Below are experts of layer 4 (counted from 0) of a mixture-of-experts language model. Rows are named router (the router's row for the expert) and show model dimensions 0-127. Each number is 128 + 32 x the weight over its row's rms, rounded and kept within 0 to 255. Numbers have three digits each.
After each expert's rows: a language model's description of what the expert responds to. This comes from a sample of Wikipedia text that the model never trained on.

# expert 6
router:113148150099115124121157174095150176100153201032115163107114115108091120099142129194117117109174127093115127182125135097107122141192155133133130159194172131130129208108161138089118145129189153157158103103172143135155130074148114106160102135111189106148112119115156119104152162085146097120133145114104111132232120084134176162094099096118098150173119133171109153121157104059088076150138
Inner word fragments like contin-u-ous, indefin-it-ely, Univers-it-ät, plus pronouns he, she and line breaks after list or heading lines.

# expert 25
router:056139098159135118139168126144216156132152084150127089078148097126155147174107065176109178125103079129122157129203077130127130130134122144173144160120076081112122111125109148157138044188139104102189170135142139110129062108120137141164152099144202133114120132176074163132121129106144138137095129114125168123066147138035143117116132159123122105140125107127073096166144123154101071140109
Medial or closing pieces like over, ard, ap, ay, plus particles up and out, e.g. Disc-over-ies, Stand-ard, Pl-ay-ers.

# expert 26
router:102115070109160132149147142127157153125135143141125111074107105118149105128126090141137144155136073104162146101082072141133141127164083097103123111097155204128128240068144130157107174091160149130136150156129179091098139095175139148121168170142146087060160173079166138135171135162091153152160098128134072181149088170158079073142166120203173127149108103138108147101112143186146131122122
Adjectival suffixes and nationality words, as in -ic, -ical, -ian, -ial, Romantic, ethnic, American, plus apostrophes and ordinals.

# expert 15
router:158125143114113102146097141081122120149110177124171134134210085138104180157090172139197111146085101189153181125110094180136110144078125081141087121154107154060159149080129133105150109138130143104177136097161153145159161083152115142156083061142131168166179144096111096116133170163079123141171128091148100142117185174182102171112154107099082070145125151142111194129110112112091153147102
Word-internal consonant chunks like s, t, ot, ict, est before suffixes -ion, -ing, -ed, as in Propul-s-ion, Expl-os-ion, not.

# expert 1
router:144173117107138082109130161089077142139138083154130123128177146069135062117150157089094154137171085188163121122152084134191110136150091151089094102096096150097094127140136093056124126070143153079112145133160095079139139187208131131182119139107140134093079081080107138130148137108157076131081099143122160089119108146145131179142140103150116194140111114203105131146134181101084161141164
Letter pieces like l, ol, i, g and capitals D, G, N inside names and rare words, e.g. How-l, Mont-Tremb-l-ant, diss-ol-ved.

# expert 9
router:135113160148172107115153113219099140135102097170170165153104198127168120160129050154145137119139136152138143152089125141192091085112184119130113060126130133148132121141099093150127133129113131170187116154110158104152135156125124159173175126124119122176096115107123141103114122103158097138139157105160132107158090075173147112093169094023101137143167084129137072153110093125190153222141
Word-piece endings such as le, re, y, ate, he inside words like drop-le-ts, wing-le-ts, Prot-o-type, diplom-at.

# expert 18
router:167179178127164144170096082169141108084098097090152140094151119174165181066128093145121198154141203167137152160210153136144123069057093133134100157154160155133088093091148077157108184083173179165120105125074100137178103137138105109138121133101148091129169183106111106118129181132114144127149109125108154123131059147131134136155137110192109122109102150149126089114161147116105143099106
Single capital letters or first pieces of names, brands and titles, such as B, S, C, K in McLaren, Kobe, CFR, Boeing.

# expert 0
router:137175086142086096166107143144145166129199157160113138055161088142195141117162122163148182073126106132190121142116152065131116152051165163136128151137150112111147134126137105082136102146144129175101080095116119144122167169187138119132160144096148138087145131114136145099105059167061105164112092082102226146180144118124162140163132126153111092110144161114096152131139193111141087136162
Closing parentheses, quotes and braces ending an aside or title, plus %, km, mi after numbers in tables and statistics.

# expert 4
router:103127178102114101125094116128152119152170138099097146151173084086146059222106068171149134155082099097124150143135151180142108135147164118102106143118108107144067114091161138150097133129106083191063133152138079113151162089138114187124160138123097104138131097138104139093114099165050165144095091112180098189167159177109192160137122121104099153105176165096148158098148121153089093152134
Word pieces like r, j, v, ri inside foreign or Slavic names and places, e.g. Gor-j-anci, S-ri Lanka, Bam-r-ungrak.